config = dict(
    n_experts=40,
    experts_per_token=8,
    routed_scale=1.0,
    init_std_router=0.0234,
    learning_rate=0.00289,
    dataset='wikipedia_en',
)
Below are experts of layer 4 (counted from 0) of a mixture-of-experts language model. Rows are named router (the router's row for the expert) and show model dimensions 160-191. Each number is 50 + 15 x the weight over its row's rms, rounded and kept within 0 to 99.
Before each expert's rows: a language model's description of what the expert responds to. This comes from a sample of Wikipedia text that the model never trained on.

# expert 19
Word endings, table headers. Verb and noun suffixes and content words in prose (-ing, -ed, released, had, husband), plus column-header words like Commit date, Batting style.
router:69 48 48 41 69 46 51 56 45 40 39 50 37 36 56 53 46 43 27 47 60 62 78 73 31 66 42 69 39 62 31 61

# expert 14
Counts, ordinals, sports nouns. Number words, ordinals and counted nouns in sports and demographic text, such as two, first, 34th, people, million, %, team, game.
router:38 40 48 68 57 40 44 29 27 22 36 67 40 42 38 51 27 38 36 67 75 53 77 65 46 46 38 79 53 34 79 74

# expert 3
Name-initial fragments. First pieces of personal names and titles, often capital letters after commas, pipes or "by", as in S-ir, R-aymond, Emil-io, J.
router:50 58 58 49 65 61 27 34 39 40 18 67 20 67 32 61 25 36 28 58 43 50 55 73 43 72 56 54 48 45 39 42

# expert 24
Name-initial capitals. Capital letters or first pieces starting personal or place names, especially East Asian and foreign, e.g. Kang A-Jeong, Hà N-ội, Nak-azawa.
router:56 67 45 73 54 61 40 34 43 39 12 83 31 58 33 49 26 45 40 57 48 25 62 66 51 68 44 66 16 62 62 55

# expert 26
List and infobox labels. Line breaks and plural or abstract nouns ending infobox fields, list headers and section titles, such as origin:, competitions:, rivers, See also.
router:56 69 32 53 68 56 41 40 34 33 53 57 51 53 39 38 36 64 25 49 52 55 63 68 36 50 35 77 31 51 56 51

# expert 37
Sports table names. Team, league and event names in sports tables and results, e.g. Plymouth Argyle, Segunda Liga, Padres, plus dashes and pipes between scores.
router:30 70 43 52 41 52 45 64 29 37 40 52 31 42 28 35 52 27 33 54 24 59 52 61 41 77 58 46 34 43 49 74

# expert 1
Place-name initial capitals. Capitalized first pieces of place and proper names after at, in, of or table pipes, e.g. Gold Coast, Laos, Leith, Prome.
router:34 49 50 43 58 52 30 32 53 50 32 65 04 42 16 50 50 32 33 46 37 55 62 69 45 99 57 73 27 46 46 50

# expert 29
Descriptive prose words. Prepositions such as for, with, in a, plus adjective and noun completions in expository prose, e.g. decisive, special, recognition, detailed.
router:57 50 47 63 64 44 44 38 52 39 25 73 29 60 42 52 50 51 44 52 37 56 65 60 28 30 45 54 55 48 33 59

# expert 2
Latinate word-initial prefixes. Word-initial pieces of longer, often Latinate words, especially prefixes like un, inter, dis, sub, pre, trans, as in unforeseen, insubordination.
router:66 43 62 52 63 60 26 46 43 51 41 80 23 44 43 61 40 65 23 55 44 33 48 57 54 52 71 62 51 44 59 19

# expert 20
Institutional title words. Capitalised words in names of leagues, divisions, military units and wars after "the", e.g. Division, League, Cup, Infantry, War.
router:45 22 66 58 50 49 49 50 33 24 34 49 29 22 44 27 45 40 22 68 54 57 70 71 40 50 64 54 20 46 67 59